{"n_experts": 24, "normalize_top_k": true, "head_dim": 64, "norm_place": "peri", "norm_eps": 1e-05, "positions": "rope", "qk_norm": false, "tie_word_embeddings": true, "init_std_o": 0.0698, "init_std_up": 0.0805, "learning_rate": 0.00506, "weight_decay": 0.0, "schedule": "wsd", "decay_fraction": 1.0, "train_tokens": 543700000}
Below are experts of layer 8 (counted from 0) of a mixture-of-experts language model. Rows are named router (the router's row for the expert), gate (a neuron's input weights, with its number), up (a neuron's input weights, with its number) and show model dimensions 64-127. Each number is 50 + 15 x the weight over its row's rms, rounded and kept within 0 to 99.
After each expert's rows: "mostly gets" lists some tokens that are sent to it at least half of the time; "gets" lists some tokens that make up at least twice as much of what it gets as of all text. This comes from a sample of Wikipedia text that the model never trained on. Tokens count by the router's weight.

# expert 5
router:39 65 47 40 51 47 34 51 66 52 36 51 63 42 63 48 45 58 29 43 47 55 66 65 54 69 19 48 30 63 39 62 17 47 52 67 78 68 33 65 55 45 78 60 73 39 38 52 53 46 54 61 46 25 66 39 37 54 37 56 43 58 60 60
gate0:52 47 54 49 70 58 53 55 68 51 57 99 51 66 48 55 52 73 59 60 41 67 37 38 50 58 31 66 43 64 65 68 64 43 63 49 76 37 67 23 44 42 63 64 28 36 75 31 45 43 54 55 56 51 60 54 41 39 30 10 17 45 50 43
up0:42 54 89 53 67 57 49 54 73 75 36 37 35 49 63 61 37 48 42 50 39 54 31 47 54 58 65 56 45 46 44 31 88 76 68 44 39 34 64 53 41 41 81 71 52 53 76 46 51 40 81 69 43 41 47 34 57 71 42 67 78 59 66 74
mostly gets: "ly", "ork", "ow", "ick", "wn", "ers"
gets: "ing", "ly", "ers", "as", "ow", "ad"

# expert 6
router:42 50 51 60 55 55 56 56 39 34 41 47 39 56 34 39 34 31 33 47 40 43 18 51 58 63 59 55 35 68 80 28 44 32 41 55 50 77 59 49 59 44 48 26 34 65 80 42 16 61 36 46 47 38 37 67 37 30 18 69 65 45 46 47
gate0:39 43 45 64 57 31 51 99 43 65 54 59 49 77 47 56 66 28 43 46 62 62 45 60 53 46 51 69 32 43 75 52 44 40 37 41 61 61 76 29 45 77 66 52 16 47 29 23 66 37 55 37 63 38 60 47 50 54 25 77 64 43 44 84
up0:64 37 50 30 62 34 58 32 42 32 44 44 63 47 47 60 26 52 66 34 47 59 66 59 57 43 51 21 36 44 65 23 10 63 80 72 56 60 42 77 45 58 49 40 45 48 39 52 70 64 62 60 43 77 52 49 29 35 66 43 55 43 50 65
mostly gets: "c", "C", "ec", " sc", " ass", "D"
gets: "c", "k", " c", "S", "C", " C"

# expert 18
router:62 51 40 66 54 51 61 44 41 33 47 42 69 61 51 64 57 60 67 50 68 47 30 37 65 37 48 84 40 48 66 33 56 55 53 51 86 43 36 39 54 58 58 43 43 16 34 25 67 46 74 31 46 47 66 24 38 47 56 14 47 77 33 72
gate0:42 62 33 29 49 71 58 59 53 77 52 59 48 56 50 65 70 50 45 55 59 69 20 67 38 50 41 72 50 51 54 52 60 29 66 41 71 51 71 39 58 74 50 54 65 62 46 47 42 70 49 40 54 43 62 53 49 00 36 56 54 36 48 40
up0:37 38 49 54 49 48 42 43 37 51 44 52 41 66 24 37 67 33 75 67 51 48 58 59 52 61 28 36 36 33 14 66 36 80 51 50 36 53 61 53 53 25 54 46 40 45 74 23 78 31 52 64 72 76 48 56 39 73 45 45 83 56 57 41
mostly gets: "ant", "man", "ult", "mer", "ount", " film"
gets: "ac", "ant", "i", "her", "\"", "ess"

# expert 3
router:35 21 49 70 48 65 64 39 41 59 57 57 26 59 41 38 36 35 50 59 35 63 72 28 53 50 53 33 46 76 41 46 46 34 56 79 64 34 55 52 66 52 61 60 56 47 56 30 46 65 31 48 49 52 49 66 66 30 86 26 43 20 53 48
gate0:44 29 52 34 53 55 43 59 80 27 54 35 35 47 22 60 54 72 37 64 25 28 40 41 46 51 48 08 48 56 34 40 45 48 53 53 29 61 41 62 44 50 41 25 68 52 58 33 35 76 10 83 51 50 53 60 47 45 72 45 80 40 46 34
up0:72 62 46 51 50 48 53 64 65 84 38 36 58 41 53 48 43 41 70 47 75 39 05 28 22 56 43 73 81 49 47 58 44 80 61 67 28 44 52 61 55 35 72 40 51 67 17 74 49 50 42 46 31 72 39 84 37 65 35 29 52 66 51 46
mostly gets: " with", " by", "ted", "cted", "ished", " found"
gets: ",", "ed", " of", "d", " by", " with"

# expert 9
router:48 56 26 70 61 62 47 46 67 40 61 38 57 36 63 48 34 57 34 58 52 56 44 59 20 63 62 49 59 33 67 80 48 46 40 50 42 29 73 54 53 36 33 63 86 72 51 69 50 43 36 50 55 78 65 54 40 31 44 49 63 72 42 45
gate0:65 59 36 73 54 55 34 48 42 41 67 57 52 46 76 52 59 60 43 17 56 28 41 45 35 44 68 34 62 63 45 35 50 47 54 39 34 36 38 46 57 14 37 49 37 59 53 65 50 55 24 56 37 62 37 79 31 24 38 47 27 48 54 38
up0:77 55 55 62 26 76 64 47 49 52 46 54 56 65 42 50 46 38 41 39 51 60 30 51 46 42 61 15 65 50 83 46 48 66 28 43 27 24 66 76 19 69 29 64 42 76 59 45 72 78 16 55 60 50 49 43 47 42 61 42 66 54 50 55
mostly gets: " L", " l", " n", " E", " e", " U"
gets: "al", " s", " E", " l", " L", "u"

# expert 23
router:29 19 36 33 20 55 61 67 45 50 72 37 38 31 58 29 76 74 79 51 51 30 41 50 43 27 50 41 54 37 58 62 42 46 50 54 47 50 63 33 74 30 32 63 48 45 49 50 48 34 47 70 86 72 75 57 33 56 33 56 47 64 41 63
gate0:54 56 62 51 54 78 37 45 61 72 45 49 35 42 52 23 62 29 56 40 77 50 18 68 55 29 35 24 65 47 68 49 57 33 40 63 50 31 61 56 39 46 55 37 49 71 19 50 60 61 70 41 73 40 83 66 56 11 81 53 67 33 73 36
up0:55 40 41 38 60 47 52 62 47 42 80 25 48 48 29 36 68 55 63 59 70 79 49 52 38 84 25 33 50 70 84 27 29 50 48 39 45 35 65 63 52 48 62 71 34 37 28 87 19 55 55 72 33 35 66 49 52 26 73 33 41 48 61 65
mostly gets: " G", " S", " H", " h", " R", " g"
gets: " S", " H", "h", " G", " R", " T"

# expert 0
router:74 58 80 61 62 53 47 54 48 45 20 55 59 66 55 35 64 25 39 60 54 49 87 40 18 32 46 60 74 28 54 43 25 64 51 53 44 68 79 44 26 36 36 61 61 54 64 31 42 62 64 46 68 61 71 62 51 36 37 46 57 27 55 49
gate0:44 53 74 46 51 33 65 46 49 64 60 73 37 40 49 36 57 51 49 36 60 41 41 47 36 67 74 38 45 52 36 71 62 71 63 43 56 30 70 39 28 57 26 49 43 40 68 20 14 51 57 64 40 61 59 47 45 69 67 62 46 36 64 57
up0:87 51 37 57 54 82 54 39 56 41 45 51 68 59 87 65 74 47 64 62 41 39 48 56 34 71 49 46 61 52 53 43 73 50 54 76 25 38 53 20 34 53 57 58 49 44 36 36 54 54 45 42 53 52 51 27 73 41 28 54 37 66 37 14
mostly gets: "in", "er", "vi", "|---", "id", "i"
gets: "in", "er", "i", "an", "en", "u"

# expert 8
router:63 55 41 47 23 44 32 93 64 58 34 42 63 13 54 59 41 58 48 48 35 30 43 68 70 46 45 37 32 47 63 36 56 46 44 54 41 26 37 52 62 50 35 64 48 29 49 47 65 33 55 51 52 44 58 49 40 42 34 37 52 48 62 33
gate0:50 49 64 52 54 44 24 54 69 66 58 53 64 37 51 58 25 64 38 39 27 55 25 43 27 26 32 45 28 33 51 32 40 33 40 20 57 22 68 49 61 75 69 60 08 47 45 38 30 52 64 63 55 64 59 43 63 47 48 61 60 46 39 53
up0:59 58 49 62 41 52 68 33 36 54 59 61 55 46 45 62 43 32 90 31 59 51 58 44 62 43 27 43 56 32 41 69 41 76 70 45 41 77 58 71 33 56 61 32 63 63 50 56 74 63 32 43 54 63 53 54 82 38 16 45 55 36 83 54
mostly gets: " was", " a", " be", " that", " is", " he"
gets: " the", " and", " a", " was", " is", " d"

# expert 2
router:52 36 29 43 55 58 40 56 54 46 27 49 44 29 71 49 50 33 32 49 61 47 49 51 60 23 38 54 78 37 46 65 56 48 54 48 54 27 42 45 46 54 39 63 39 55 47 69 51 51 72 68 50 35 49 42 26 71 60 53 29 48 32 82
gate0:48 45 22 47 15 80 67 13 58 66 36 66 61 35 46 64 68 49 39 29 47 53 57 78 81 56 42 41 65 36 38 59 17 46 47 37 54 51 46 54 54 74 59 55 38 68 24 42 50 47 73 37 60 58 55 43 48 79 33 29 34 54 68 54
up0:52 37 94 16 45 46 38 40 48 85 47 37 68 52 56 46 45 43 37 34 43 39 71 35 46 44 47 38 51 49 61 54 34 51 47 46 73 35 15 48 49 60 50 55 44 57 48 52 73 35 53 35 40 21 61 55 26 48 54 50 34 34 37 62
mostly gets: " one", " two", " three", "6", "7", "3"
gets: "0", "2", "3", "1", "4", "5"

# expert 7
router:88 63 50 32 45 91 68 81 38 64 55 52 51 14 62 57 51 32 24 36 50 31 61 64 39 63 60 55 60 33 47 58 43 63 60 40 37 44 62 79 46 61 44 51 39 35 59 54 65 53 34 54 89 55 45 48 32 72 46 50 35 64 42 48
gate0:61 64 63 39 48 67 48 62 76 52 46 23 49 39 46 60 39 16 32 29 47 45 61 55 72 59 69 23 40 57 41 43 58 75 36 45 49 47 19 42 26 40 58 32 41 45 54 36 99 63 42 56 43 55 41 65 42 53 44 35 64 47 61 54
up0:57 33 58 46 51 44 37 37 30 56 77 59 65 60 24 52 33 49 30 60 50 85 39 50 72 67 53 68 48 58 42 51 69 69 15 60 51 38 68 63 34 48 37 70 36 49 47 64 61 57 46 60 30 77 56 70 43 55 58 66 58 59 62 67
mostly gets: " m", " ch", " comm", "ov", " sc", "erv"
gets: " m", "v", " D", " ch", " d", "ov"

# expert 4
router:48 34 49 51 42 26 38 42 44 60 61 33 44 86 31 71 76 39 67 58 39 42 57 26 88 26 58 21 20 35 61 52 61 57 54 65 48 76 44 41 42 62 52 47 24 75 44 93 57 45 42 47 36 48 64 48 36 64 37 39 38 64 35 29
gate0:73 70 28 53 21 59 37 54 50 46 46 34 30 62 21 64 43 25 42 21 88 22 60 43 59 64 50 59 44 59 57 65 54 80 22 44 31 52 56 53 67 59 56 77 29 33 28 43 46 73 80 54 28 34 51 70 64 31 46 52 60 68 45 18
up0:65 28 66 36 40 25 47 47 66 45 52 77 73 63 68 22 40 66 83 45 58 56 45 28 61 48 73 48 39 20 74 30 25 73 60 58 31 33 20 57 47 19 68 69 51 52 67 51 29 72 52 69 59 67 37 46 34 63 64 46 43 56 54 63
mostly gets: "|", ":", "===", " |\n\n", "=", " |"
gets: " |", "|", "-", ":", ";", " "

# expert 10
router:52 42 65 57 53 35 18 41 52 55 67 63 34 73 34 67 61 50 72 47 53 65 51 46 47 52 43 83 71 64 07 41 71 80 53 45 81 65 43 56 65 37 90 48 46 52 63 59 41 28 42 44 57 38 35 55 47 48 66 46 48 53 59 45
gate0:43 65 24 52 38 72 40 35 18 37 57 60 40 46 50 45 25 55 20 54 57 69 51 56 56 40 36 87 58 55 69 59 70 44 49 33 42 55 89 74 54 65 56 43 25 83 48 36 74 46 49 75 58 25 38 53 46 41 53 34 49 67 54 39
up0:46 64 66 43 64 50 44 36 50 06 48 71 64 60 69 34 28 47 56 50 49 35 63 50 49 34 56 44 31 72 20 27 48 74 57 58 92 46 52 58 53 73 53 73 46 25 58 34 69 28 36 54 19 53 53 70 53 28 44 26 62 51 73 72
mostly gets: ".", " w", " W", " th", " —", " Th"
gets: ".", " w", " W", " \"", "ay", "ep"

# expert 21
router:45 24 56 56 45 68 25 50 42 57 38 36 47 56 31 22 35 39 60 58 78 41 37 39 51 58 62 39 44 38 54 50 70 38 63 62 51 46 57 68 48 51 74 83 56 50 54 43 48 43 41 36 54 26 65 47 54 64 63 41 37 81 41 72
gate0:61 55 61 40 48 44 56 64 93 28 52 39 34 33 51 61 44 49 36 27 21 48 54 56 35 61 50 47 26 27 35 51 35 46 82 47 80 49 61 42 29 46 47 53 28 63 59 60 14 64 68 44 30 38 73 50 32 61 33 41 52 51 56 58
up0:67 33 42 23 62 16 45 45 61 29 48 35 64 64 49 42 44 43 42 47 45 48 51 37 21 38 52 51 66 61 77 61 52 68 41 14 75 38 44 73 49 77 40 49 74 32 61 18 54 42 46 47 62 42 40 60 65 48 54 63 56 70 57 42
mostly gets: "am", " New", "^{", "ity", "ite", " team"
gets: "am", "ation", "ch", "w", "ity", "est"

# expert 20
router:72 51 54 69 58 42 50 54 41 51 53 38 56 30 36 43 30 54 55 47 41 52 23 58 49 20 53 59 69 53 60 36 34 69 31 50 21 54 51 44 35 59 31 27 45 36 51 67 35 74 54 70 53 65 34 39 32 52 35 85 53 73 29 82
gate0:71 46 70 42 85 44 57 36 67 64 43 45 29 71 20 40 44 53 29 57 69 26 43 43 32 49 22 52 59 37 67 28 48 06 37 60 40 42 49 43 30 50 71 39 43 58 32 51 28 70 58 37 62 40 37 54 69 38 49 73 58 45 30 73
up0:33 53 50 18 54 24 55 44 52 57 65 68 45 55 59 44 35 58 29 41 41 22 35 27 39 56 45 55 51 48 52 37 37 51 47 20 51 43 40 53 58 44 36 43 54 62 65 69 69 43 44 37 41 47 25 53 41 52 52 38 37 34 20 54
mostly gets: " V", " K", " v", " k", " J", " Z"
gets: "n", " M", " P", " K", " V", " J"

# expert 1
router:48 40 33 49 41 54 56 44 77 40 35 51 63 58 44 46 49 72 81 52 43 56 69 51 60 43 13 39 19 82 64 34 37 62 62 38 62 37 39 39 52 69 48 30 37 48 60 52 66 74 64 74 59 57 41 64 44 52 43 67 53 44 68 59
gate0:62 73 45 63 81 50 29 66 50 77 44 47 60 49 32 35 56 70 81 35 45 52 54 73 60 72 37 49 46 19 36 56 46 27 54 43 80 41 51 29 40 26 36 57 45 45 61 67 16 49 46 45 37 65 41 20 17 59 42 68 28 57 55 71
up0:41 64 52 51 22 68 67 19 27 51 47 38 57 24 42 48 32 78 64 53 48 63 53 32 52 55 18 44 29 74 44 42 63 38 60 48 57 30 26 65 63 43 43 54 55 34 68 63 16 51 58 25 39 53 77 45 52 36 43 54 91 61 74 55
mostly gets: "9", "2", "1", "3", "8", "6"
gets: "1", "2", "0", "9", "3", "8"

# expert 17
router:40 52 58 25 61 63 79 49 46 13 64 39 47 71 13 76 65 37 69 48 22 49 45 35 57 59 39 64 24 64 47 36 64 40 41 54 54 34 55 38 44 61 69 50 54 60 44 16 34 54 36 66 62 49 57 32 49 58 67 50 38 68 37 37
gate0:47 55 29 39 41 53 70 92 55 58 57 58 48 41 48 51 39 46 47 79 33 75 48 86 46 42 37 49 45 77 56 49 60 47 66 60 64 61 17 54 47 53 55 51 54 61 71 51 41 46 43 60 29 54 51 43 48 63 70 61 48 37 46 34
up0:35 29 50 59 59 51 41 62 28 64 50 65 69 53 48 79 48 64 16 56 60 46 60 51 53 48 64 29 38 45 52 61 43 76 68 58 42 53 43 63 38 58 28 38 45 41 77 30 68 43 69 55 55 39 41 57 52 57 52 83 43 77 82 55
mostly gets: " (", " =\n\n", " ", "–", " from", "("
gets: " ", " (", "-", "–", " A", " from"

# expert 16
router:49 61 85 58 44 36 55 31 48 22 41 41 55 23 92 43 51 38 50 50 72 61 45 51 57 29 61 63 51 67 46 61 61 38 35 53 66 48 51 66 45 58 52 22 43 55 51 41 67 64 46 09 47 66 37 54 41 44 80 49 51 29 60 29
gate0:31 45 61 40 56 57 99 41 52 45 77 35 52 43 65 71 81 72 77 24 42 50 72 34 34 52 29 68 52 40 37 33 83 47 25 33 50 26 49 69 41 54 41 66 54 49 32 40 66 42 52 52 51 58 45 52 56 35 33 27 53 40 38 52
up0:33 55 49 63 57 46 38 21 64 71 38 51 53 38 45 58 48 44 49 40 49 32 46 64 44 68 63 40 37 63 37 54 75 30 21 61 51 43 44 64 48 50 41 31 53 60 46 61 48 42 37 60 78 45 38 17 24 54 37 52 46 72 39 79
mostly gets: "b", "or", "orn", " part", " him", "ib"
gets: "or", "b", "g", "em", "th", "od"

# expert 22
router:35 67 54 36 63 42 42 40 38 51 45 69 41 61 48 65 37 38 63 69 74 29 44 52 35 42 35 20 35 26 27 44 73 23 48 43 46 91 52 45 51 66 49 46 45 69 52 41 55 63 18 39 36 45 43 45 60 62 71 63 77 17 32 52
gate0:48 44 49 51 50 54 69 74 36 53 48 42 54 26 47 28 44 69 63 41 41 28 14 46 33 50 48 53 38 40 31 60 35 67 63 36 30 36 51 46 69 46 65 49 37 43 51 54 60 52 48 39 43 33 42 41 46 57 49 27 58 30 67 58
up0:30 58 53 18 35 73 43 88 29 57 44 71 38 69 66 42 56 23 55 75 61 47 49 51 32 66 23 65 52 55 46 42 66 25 00 31 73 51 41 68 67 45 49 56 35 46 67 33 51 62 45 47 61 48 68 58 23 52 59 42 34 53 43 58
mostly gets: "m", "it", " ex", "t", "rans", " att"
gets: "t", "m", "it", "om", "x", "ist"

# expert 13
router:22 55 59 53 56 37 58 32 33 61 39 77 46 61 53 45 51 17 44 43 16 68 42 37 37 41 68 63 45 51 53 66 58 71 31 48 09 50 44 43 32 38 51 53 71 38 56 73 29 58 57 32 69 49 56 75 51 41 50 20 36 50 83 50
gate0:23 51 33 24 64 52 35 21 62 59 38 62 53 32 53 50 39 36 36 36 45 35 45 34 83 72 55 65 31 79 32 45 10 49 51 42 33 55 57 61 65 44 66 64 77 72 48 36 47 78 53 77 47 34 54 51 43 59 62 26 45 39 81 60
up0:55 61 42 36 45 47 49 69 28 32 66 52 81 69 32 27 74 17 60 50 30 40 57 46 55 60 52 42 68 55 46 44 41 38 28 58 57 66 29 71 52 41 27 57 60 33 72 34 33 24 41 39 56 17 44 32 65 61 62 69 62 30 53 33
mostly gets: " B", " b", " In", " in", " over", " en"
gets: " in", " B", "ar", " |", " b", " In"

# expert 12
router:69 70 43 35 60 28 43 39 40 77 57 47 39 40 40 22 42 33 49 59 44 54 69 51 28 35 40 62 66 38 37 69 54 50 44 41 36 56 43 34 50 51 33 38 49 51 54 41 44 35 62 53 23 36 51 29 73 75 65 90 72 54 68 41
gate0:50 59 37 18 32 56 21 30 43 45 47 53 24 46 58 36 00 62 49 53 50 67 44 44 61 12 54 61 34 46 58 45 46 38 58 45 38 42 35 46 66 46 41 68 63 58 41 46 30 19 49 43 46 40 40 30 61 44 42 41 37 30 48 54
up0:78 67 31 37 42 69 63 37 39 38 40 51 61 42 59 36 39 52 50 42 58 57 68 46 46 52 51 56 46 69 31 70 54 56 33 66 56 83 63 86 51 41 44 41 50 45 48 46 48 53 55 42 11 46 39 45 56 52 69 41 61 26 51 45
mostly gets: "ort", "et", " an", " t", "ational", " not"
gets: "et", "re", " t", " f", "on", " an"

# expert 19
router:29 33 41 42 57 46 75 20 63 52 75 66 38 76 50 70 41 70 34 63 50 60 46 45 59 68 68 46 56 71 75 52 64 44 62 61 59 44 24 34 44 44 70 49 29 48 40 36 57 36 66 36 40 29 16 25 66 49 53 32 32 57 50 36
gate0:41 61 51 61 57 60 84 53 57 79 36 73 71 62 21 46 44 44 64 39 43 28 75 52 36 53 51 47 48 49 58 66 49 68 36 38 69 44 36 49 55 47 53 58 36 35 82 32 55 57 44 52 49 36 51 77 71 47 30 29 37 50 59 35
up0:47 72 71 38 09 49 59 66 67 34 66 49 45 38 46 61 80 47 48 57 46 34 70 50 50 74 43 69 16 58 57 60 31 45 38 39 46 44 55 22 59 41 59 56 42 51 48 18 54 65 42 68 55 54 56 90 56 34 47 30 76 22 74 53
mostly gets: ")", " |\n", ".\n\n", "==", ")\n", "\n\n"
gets: " |\n", "\n", ")", "le", ".\n\n", "\n\n"

# expert 14
router:21 49 36 41 35 39 67 59 68 41 69 37 51 48 52 38 85 64 31 41 44 59 80 41 73 61 41 05 63 37 32 70 42 34 65 20 56 39 42 64 48 50 61 30 48 42 54 41 64 41 46 56 42 50 46 56 78 34 16 56 72 54 67 29
gate0:44 72 47 32 42 53 39 61 49 48 40 23 64 63 64 33 73 55 26 73 37 27 52 16 38 31 44 38 67 40 50 43 56 42 57 18 64 51 57 39 63 59 76 50 31 25 42 72 72 54 39 64 45 76 41 45 43 43 48 68 34 61 34 20
up0:51 41 43 65 67 79 72 56 45 40 73 52 24 90 48 81 48 57 22 48 45 38 46 61 15 47 49 37 56 55 60 58 74 55 46 51 40 29 50 25 58 42 53 43 39 37 26 21 74 40 38 40 53 42 27 57 53 64 36 62 51 54 86 38
mostly gets: "s", "a", "als", "es", "ia", "ics"
gets: "s", "a", "o", "es", "y", "ia"

# expert 15
router:58 53 56 61 52 32 56 55 59 42 58 45 53 59 63 49 53 85 63 23 35 45 37 61 52 71 70 53 50 60 41 35 19 63 54 27 39 47 58 50 69 61 15 38 60 68 12 41 44 57 60 53 20 67 39 51 84 42 43 44 61 29 64 38
gate0:45 71 43 38 41 48 45 50 37 58 49 54 26 58 78 74 39 54 90 27 36 57 31 37 26 40 39 21 57 60 25 56 48 36 42 55 51 93 62 50 69 47 50 56 85 74 45 32 57 51 54 49 48 56 38 64 45 64 72 29 49 45 86 31
up0:67 41 39 61 64 58 50 39 45 37 45 23 60 61 31 30 52 55 40 41 26 45 30 31 38 28 53 61 48 74 57 58 54 48 51 61 49 54 50 70 37 45 81 58 46 47 56 52 57 73 45 28 22 35 36 45 44 46 66 73 68 57 38 56
mostly gets: " cl", "|\n", "|---|---", " rel", " sh", " p"
gets: "e", "p", "r", " p", "f", "ic"

# expert 11
router:51 72 39 35 40 40 45 24 59 76 61 72 56 47 64 68 36 79 51 58 45 66 25 71 61 66 63 46 66 65 54 32 55 45 65 60 30 29 40 49 33 40 62 74 60 52 51 67 43 46 47 68 25 51 47 65 63 44 55 30 50 38 48 37
gate0:79 54 74 57 53 58 78 50 37 56 34 47 48 75 37 47 87 32 44 55 13 37 36 66 34 68 58 51 56 35 68 54 80 38 29 62 35 56 54 24 45 41 69 59 48 41 21 87 57 62 56 54 63 58 62 76 67 36 42 79 48 46 40 49
up0:60 68 56 68 55 63 40 35 41 53 41 36 46 51 87 59 60 58 50 57 46 53 35 38 48 60 69 46 58 37 76 41 57 38 57 77 42 31 52 33 44 55 60 68 46 54 62 74 47 59 67 52 45 58 49 42 54 68 42 55 57 40 13 89
mostly gets: " pro", " re", " o", " r", " con", " le"
gets: " to", " re", " pro", "ro", " r", " o"